Experts of a small language model.
Size: 9 layers, vocabulary 16384.
Below are experts of layer 3 (counted from 0) of a mixture-of-experts language model. Rows are named router (the router's row for the expert), gate (a neuron's input weights, with its number), up (a neuron's input weights, with its number), down (a neuron's output weights, with its number) and show model dimensions 96-191. Each number is 500 + 25 x the weight over its row's rms, rounded and kept within 0 to 999. Numbers have three digits each.
Before each expert's rows: "mostly gets" lists some tokens that are sent to it at least half of the time. This comes from a sample of Wikipedia text that the model never trained on.

# expert 18
mostly gets: "lying", "ying", "ression", "ject", "put", "-l"
router:473532534483471525472524465509490527448513474481517485520520546514502474510502504482495545464435537534536518505479497534441504474476495571476466490506457488509449452517461489500488503503515536520493511493499492488534543512523528532511507463476518501517514492487470501477474551464516515489
gate0:510484511497446538500496489470538467529497515516504528505488517431511497519494569498515539473457479504551510511522511510518544494497516494443516506532499515521516462515493497499506448553487493470504543483511509514524552508545544520508496501484512485495480494542475518485497455508479536504
up0:545517501496502461486488510494498482507503531466508504501516447502490484506470461503540497499515493434507517525438502447483495448502490498547435531517544451519499517504508500497474496480473466511539542472451486474500480499518528467445564500489463500515500565547501498510449544496486563518
down0:487549540490493501524478507516496531496504455486499502500507469503492528512478484467520551499497494525511533519489500486502462457550512466504473529546521476490518499490460535482469508512485487521559488514520477464540507494480502504534501503499478484483500467452487483479523508486511513504

# expert 17
mostly gets: "- Coordinates: ", "| L", "- •", "| D", "|---|---|---|---|---|---|", "| Party"
router:457510536485497510479531503503485500491498495496483503529501513515507487464444514500499554489478501500527474544462489502470500497484491534490507465489471450530477525500489496548491555489513558464469480477488479502552507508517510518497541502491505520505499487486481477501547524482485483472
gate0:503471489507560517506482518507491503493509507488502525485497481536514494472518522515534486526509547499486483502500518520467442496507516512479508500500490501501514536448505536485511522490497514468503497466503538496490495433488499495534493506454495458491486514500504483501508473458509496469
up0:502469461510491453471492449461542547503492489452514522503523492534471425480493514489523569549504491526491507509546480485502492460506502552498534500488476496479498503477515489518497554501526500509476542505503434445520496543492487492513516491499511466485533511500471494516469497502480482477
down0:485494482576526490508478458487534526506526456500442516502510500467491504519509517515534465551509459515503470473482481495497476471497481519535504481460500486532505507478556515528521590493551485509497521484514508466491505493528493525518501532463497499500507511481541497504456524467515508527

# expert 15
mostly gets: " =", " ==", " ===", "==See also==", ") is a", "==S"
router:452545511525509504475499480491471510514492493475518498550565506505520477474453520476490500490499516479520471509480460507486459496472474532503497478493509476502481534509475487544481535470515517493438523478466486477531494494526543498498523508467525488498524497449470475448515501495513472472
gate2:487497511520489486452495494494490517499494501424503500502532503507491497429491483516487509494453473460482502517538512499490460497517556512513512506467531488490474526488486519509493497507476502504468506563488497491514512507528458544494494493472524524480527521486503526477542502477535429523
up2:556543517485504510503535497502500507484480483485509475450494449447463505523522508500507492527513479496492494498542465514470511489462490515490504491488487507518501510493540505486511528464523465505472537482473506544471495441486511501505529464516447478473485504534556479529478526525473558466
down2:495495509527507500501468484435461499513499517516562513475536485551519522502513506502487492499516524498519504493518503507501471508497501508479489469501541510519503461521553514499487496484496529464480464504466570527497493522468494489469463457520466527444462509479509448524510519551474532498

# expert 12
mostly gets: "erbaijan", "rizona", "hio", "ruth", "umar", "ait"
router:501502505536514520450519500487471519517503469485519487523517494523499509488504524497495500494448525490499513552489504490458478497490452493489491498509495524536452484553482466510448517497493491514503520496520494517504489501519525510564485448489506483483490455479462493513486522511517518477
gate0:468482452556521560502495481459501478524544519499518520530564495493495524473473491537510452505484538465504512512450484498495436500473506525508556494473484530477443511485497520495495512517491443532490499501523483511444513503540457509499518547474419530479524485496482484501507476469493477488
up0:522483508525542519520459464506498470468490518572488555478484475497453500512512504510478472520515562503517530518541508556504499474476519499520495496500537506527492475506542511499542494486482492503510508478502490508489503487482500494519470535516511491507499481474488503515526508485519504493
down0:477521489470477524463482494513458522492454510529556488528473549501497462483519480496515533529486539506470462486509539499478477546544527517466513495526507509494469502493530458485500490493489534516481489499526483480516450442495502499461485483500499493502528497496546476495483494511541493533

# expert 0
mostly gets: " of the", "The", "'s", " The", " the", " in the"
router:506504522490501509500466469530469543473521528462554498531539517532539500534479448467500497476469477461518550517473478526472464486465460521507484475491490473501504508532486468518463520457483544518453520481511467460519556463531528532513544474496516489510464487477489490498502520458483446516
gate2:493528505497500496484471541519539502462487497511507509524436489502500508503520484520507487477502507506500438558489508487517542489537497612506496515497497549489451505532503485506549480503518487509509498505568531545559474481499524532511413479508525493472510487521482539510476493491568473453
up2:497521459469493504497519515507500516519504485457499527494523468502476506490501497508520501479474486533524455503505443499514499529530460501514557502515490539528487515493536504508518504570470458473490514506509509545514462561494474534528522521488493478507507514513507475495498502504488521485
down2:509485500511490505526484538444556554554507524500521532481439497524491495505502458555543498518475496497504498520543490509496511507474494506536546501524463508505530514488565545541505511498488470519508485465502475535490521504526512481511519524453498504480497459490479480467494498517501503493

# expert 23
mostly gets: " While", " red", " Jean", "- John", " Holy", "outhern"
router:461523509462476515447490486519466528479485490466509490529484498527501471468523526484462525492493550499541495520476495509478475482488487519480487469499491504484485479535484475524503516485529535463473493490499486511523517508513542498505497455485512449545477444485473487465538527506481514484
gate0:469565509507484555459461503516513461485523500484502493506543509459525490485521457515464501495501489507427478497542474523514508505529478501491516477497542478488536493480553506506496494481488528453463518507519471509494482531490508506504467497487507486444478511476468458495513521515514522477
up0:501508514464486499501508424543545496490501489511488529511495553560514492497492498555484491477521499503501506505491521491494493510498483470499514516477500482508532502524482532518549502520501477523468529511494522511466463550536523490504527474519445510568478505512485551502490502480538493527
down0:510515476532535506507507481532452490480519518470498482503445498497508500524489503475524485476497514469513535442509500511525475488511459519524492510501501503494468531499502516520495509500523456534531470470469481489514500489494505478483477529517494529468491554539489528483538543453429543464

# expert 10
mostly gets: "011", "006", "014", "010", "012", "013"
router:501515535517487508475543475510465540501476513463516461523553489529494457498472525464467541494494530488523491533487490531480480443482478524513485491462472492498492500521494477516456545471511504486478500473500473486535551502540516532527486508504491493516477476496464476461506520480521489467
gate2:496530518447492484494501454497493509524512427440489477499506498466533540473498494531487469501472501491488464497458488495524497511492507522483510495539524472536496501470487496491475507472503529535498502487464488488525477537491528496557489528453475509488494461493538516494492494495506547451
up2:466501540532489512526448470471492525499459483473472471506496511525541514535484555507517510495469480541435518514516465511494501499502510496480464504524454471511524517512498520497511506514480484513501519517492473497515521450491555538526492494444500487551489473516514504531484462486509492521
down2:515473494504496485547483457470528508494510496488497472484501503548512532519498504522511497526492491536503507499522483484465498487506557543454510445521502489537466501557496482500472493513499523477514535497511531500445502479493531480545514496514476504488501514510517498484560447521494520472

# expert 4
mostly gets: ")", ") | ", "% | ", "″N ", "°N ", " (aged "
router:481500507513463532478482486532477517445539533469533477536539508512513495512493477498479525502480511454518501522470492544492460467483490524490470515458494494495498492522469471536451558474506516509467507487476470503527504495544516530524485483481471477492487492472480463469479491495520524489
gate2:526502531570498450501462470498530488491485491461494503501443497464505525518464548492499473502467471498457488504504505423478485507500478502480497529530556497495499471501501517527490533543491524505479513511517444496567514491498442480516513500460500492523512521498500464467522500484452546479
up2:499564448468467482507527519554459495502475542524509505543475549541509445511513464492467501562480519495522555515503525502510476508489475511491529463499505515493519498529508541498525527481508500462470479526481469451507534506501517500479460499565493482489498530505585489506482484533494506458
down2:525465497480534509497532498521492495493488485485506515520496504475469465535499508507498509479489476490466488504523513521498489516462459474504507522486471527528505495491502488474520539496497494508406469508493501471529511456484503501505492506483460501501515502540531500509462477443473508479

# expert 11
mostly gets: " Pradesh", "erbaijan", "weight", "burn", " Vegas", "wall"
router:481516531511485525479512490504487522522504485467533481514480495552492494493498510510496518451458530528506454502483474493482525484468479550460467496464478417502482498514508480523425490489483512520468513480472454450503518520522522517526518476485527534518477473481483521454495518521515488463
gate142:514507510501501522477480494496488501512500481460516488505490518526485499504487495533488477518506499464523497542512491485505438508504509493495458546521499465536534502506418488478454485459495492558503474487542488496513502499505501523512480520482521522492505522505491489458506439472481490415
up142:508495493481515501510464534504500508572505506507500517500510489464495510499511511527528498461489527508501488489494498477485509500507517507486492499482521480491499566509494513499535492490475518507498484520439470500514542463496513522539513500479495459499487517510516527465497490543529488525
down142:531493515511456521503486515507503460466474541500482501506419470519524482477514524562521507524466485510499563486528515558486495514532519469508476538536496490500497514517472496509457507464494484505489508457459508513481538519499510469488500477531512521538505516494480493479574490495541454509

# expert 1
mostly gets: " for", " with", " of", " had", "ed by", "ed the"
router:522511544458497539491493469534482519480491527477529473510511502514496514528482446423489521450486515465507515504494499519459501471447472500484495519482484485559487513513467490522486514465527523475495460450492477507508542468535527513520514505492485483533480483477467522498530519476476472495
gate2:461483532497489509460492437524525518506503484493539462513500468457489524518462532484506524468473476499458526446512519519455541493543476495487461503502479482526487496516503502491533473507492475501475454483493488546502496512501524517508447466469503483523524491440461485493519499491486516499
up2:531482466519481522501489484516491478491512503503487489502487503467495518511496519467466476445499496502505487490540520508465516523499502493507484509542500497485514506493490513502487484483532462493527479516459476587565509459512459498495505507587504483498508477481461529484548484460483510527
down2:446499539499562463501471430517495455467467565497483508469493485463506552501512525479502532512535464536492515499490467510469539490534524479481517486503477492517481480489498510501513494501473508521461514485502516482489492491510532495505442492478504504468470491527494499461507516493497466500

# expert 8
mostly gets: "1", "2", " (age ", "In ", " In ", " However,"
router:513545521498526519487488480532478544508524542462524497520518518515511489478467503459426494498507508487518498486468487488495472484483490539517469514488474520529469478521452466531492532501490552524493491487497480501526550481524551515509490443482502465532493466476487535469503499513476503461
gate2:460505513500501502518538467490499497529540573489456515446494511545499489499499495471515512541525430476480484524457465471532457501491516518545447489533499488555469452487450478494520480493491534549435532498519506488497499501526536487541524507513500476483483489515451550464464465523472501491
up2:524476500475460496497477454484458491485508533499464502541527443453502447478505515476506525519483485540489516512503500489496567512512498487513499524500538477491490505533527497518512518500495481490512489528535493543498493508508507440519497527510529509507499497449512455501522500528477492491
down2:553500503494524550463493490494489538456489494496511451493504523484421536519474486474503502499455527487521499492480502521510508465521441545503484536518504478504495530515484465484477488475500515498495514499483525517503474528498498499548545507499495462482498436446477505479504495462496522491

# expert 20
mostly gets: "akistan", " age of ", " same", "seud", "ression", " path"
router:478494529479462498485548481514511512488507544491496506511517535527496491459476498500478513493481514507526490551493493520512473495512462524455503490475466482493493456515480492518495479480506513531478461452457495506528485457518519535516472503488486486500465491488481453505476519514530495502
gate0:465490513487512516468488484464530477478499509519468484522533543473480472495490479493495524495481430561510459496491491488488490536497494482499478526473473493492460502502467474498482447488474501499485485493450508532563470530488530523456521497497525543472491473496528507500486506488486487512
up0:464519517554471520500537455529495498525486541527519569500520543505485557499516505515515484587510523496494526505495492514487480525509472550485469479446512483493501478489530473500514475513476526500479508509484486500504471501500465466506475505494523490465487484491532478478454477491500498473
down0:487477449510510521506502531459504529573495510478504442516466457514495486475538518547539496525526479481492469476474508517466450490509540500529521490502504503514534490525499474489514459467425502483525504504501496498501485507510461473539485523496495457526517501494512498523443481517511493499

# expert 6
mostly gets: "andidate | Votes |", "ross", "oute ", " Cor", "AF", "ultural"
router:485530531493474523471519470488463500469504500476487477552543514521504479473488482495504529495464499480543509522509480499489458464487476493520492502496475518516495491540481454508487537470487518467483484494529482506538486495511523471584462479466493476519478462478489501443521522488488513495
gate0:464511536449498507535569490496520536489535494529488455533491469510418502531497447473514486504516484512513495513493465498500485503498497515497526529445511517544475495514557480504470519523519559458502488510504489539488490577510530476515489500502445499506525495519508508485499522479481507526
up0:538483499517516500498507488496532468488512534503485444501560508534466514494464518487484484534509459514451499470509505503468493501521509499514553475522486492480502489512503528466500559487517486477492505489546519482510502493514475452512507516484483523429500471504448488490502520473552503498
down0:501498525503491500495496528480538471501483530436492517493520469482543509516491461501509526458478461490490498477435502509497486498485515496499530499482465483516519540546499497497475487499460495514474500505465508557502448491457490530523505461498514495528498530543489514476502493510469513527

# expert 21
mostly gets: ".", "\n\n", "s.", ").", "\n", "\"."
router:490523528488505537481483478561453545508523530489498465534520548506527469485512487488425538480487505465515508553432453554483463487468503497524489487468482495539504493548472477517487502477527493507462496493501491514527517500533534527518466495481507465524493474460484464483504474475473498482
gate0:495469490533498556499494479485463503497481492485503515500566567475481483495529497524507495500513495466513410478511480482501543468536487553514526477510500514563534491429492543489476510480511548502479489524494505520532479511492508529486503481476512497533531504568469480511488492513520479522
up0:502507513453502447491503507504479529465480487487490504500442443497525495494503540468510524488483525503499501490508487515519518520543477509489472459499524514501483431492497508498485495472509502474506485503474487487470521476487492545513553485501500465518569490471510501525546497477457492519
down0:480508475508530508521539529542512507506484492462499526495496514522499545511507500516495511491561481494465498507486517511500522498495512501508538460517503490511470492489487510541498498537506461505487529476508546482481458468506550480515513522534504544504484508499519523530516531519559475496

# expert 14
mostly gets: "%) | ", "i |", "o |", " kg |", " | — |", " |  |  |  |"
router:488524524523481524491498477522470527484513513469531485527531510523507489488489521467461535480481516467526514522474484526482492466463472517507475502469456481504459492530472468532469528459505520502480505474451466514526509481531531539528504471461463485503500467467467489472500486498495515467
gate2:495511492497471498489473483492449457500497514476536513482509521493496523477503535436474500492508493495467501547449507508521496523479502483511477503517462520512508485460502504433488520498467530518464500434477502468503523482508478527497492523513519447477491496450525500547529474501487517515
up2:532499465513533506525471480540515558507487534501468553512484514474526467456519530559503516511473488500509502507536465567498544470495481503509499505496514505515492541483531503506536479456542498506491504510493472498504499558516490504490508513466523536479473532533478499478543512510506508518
down2:486492532557532513483502507470496476505502551500488477493502517488475475511475527513465504491518501550485527485476547517482557488533483493531512509487524499553514582489485485475489494488492499500516473532486501494519498520495485496517491531428479520461497494483476482507500514539489528491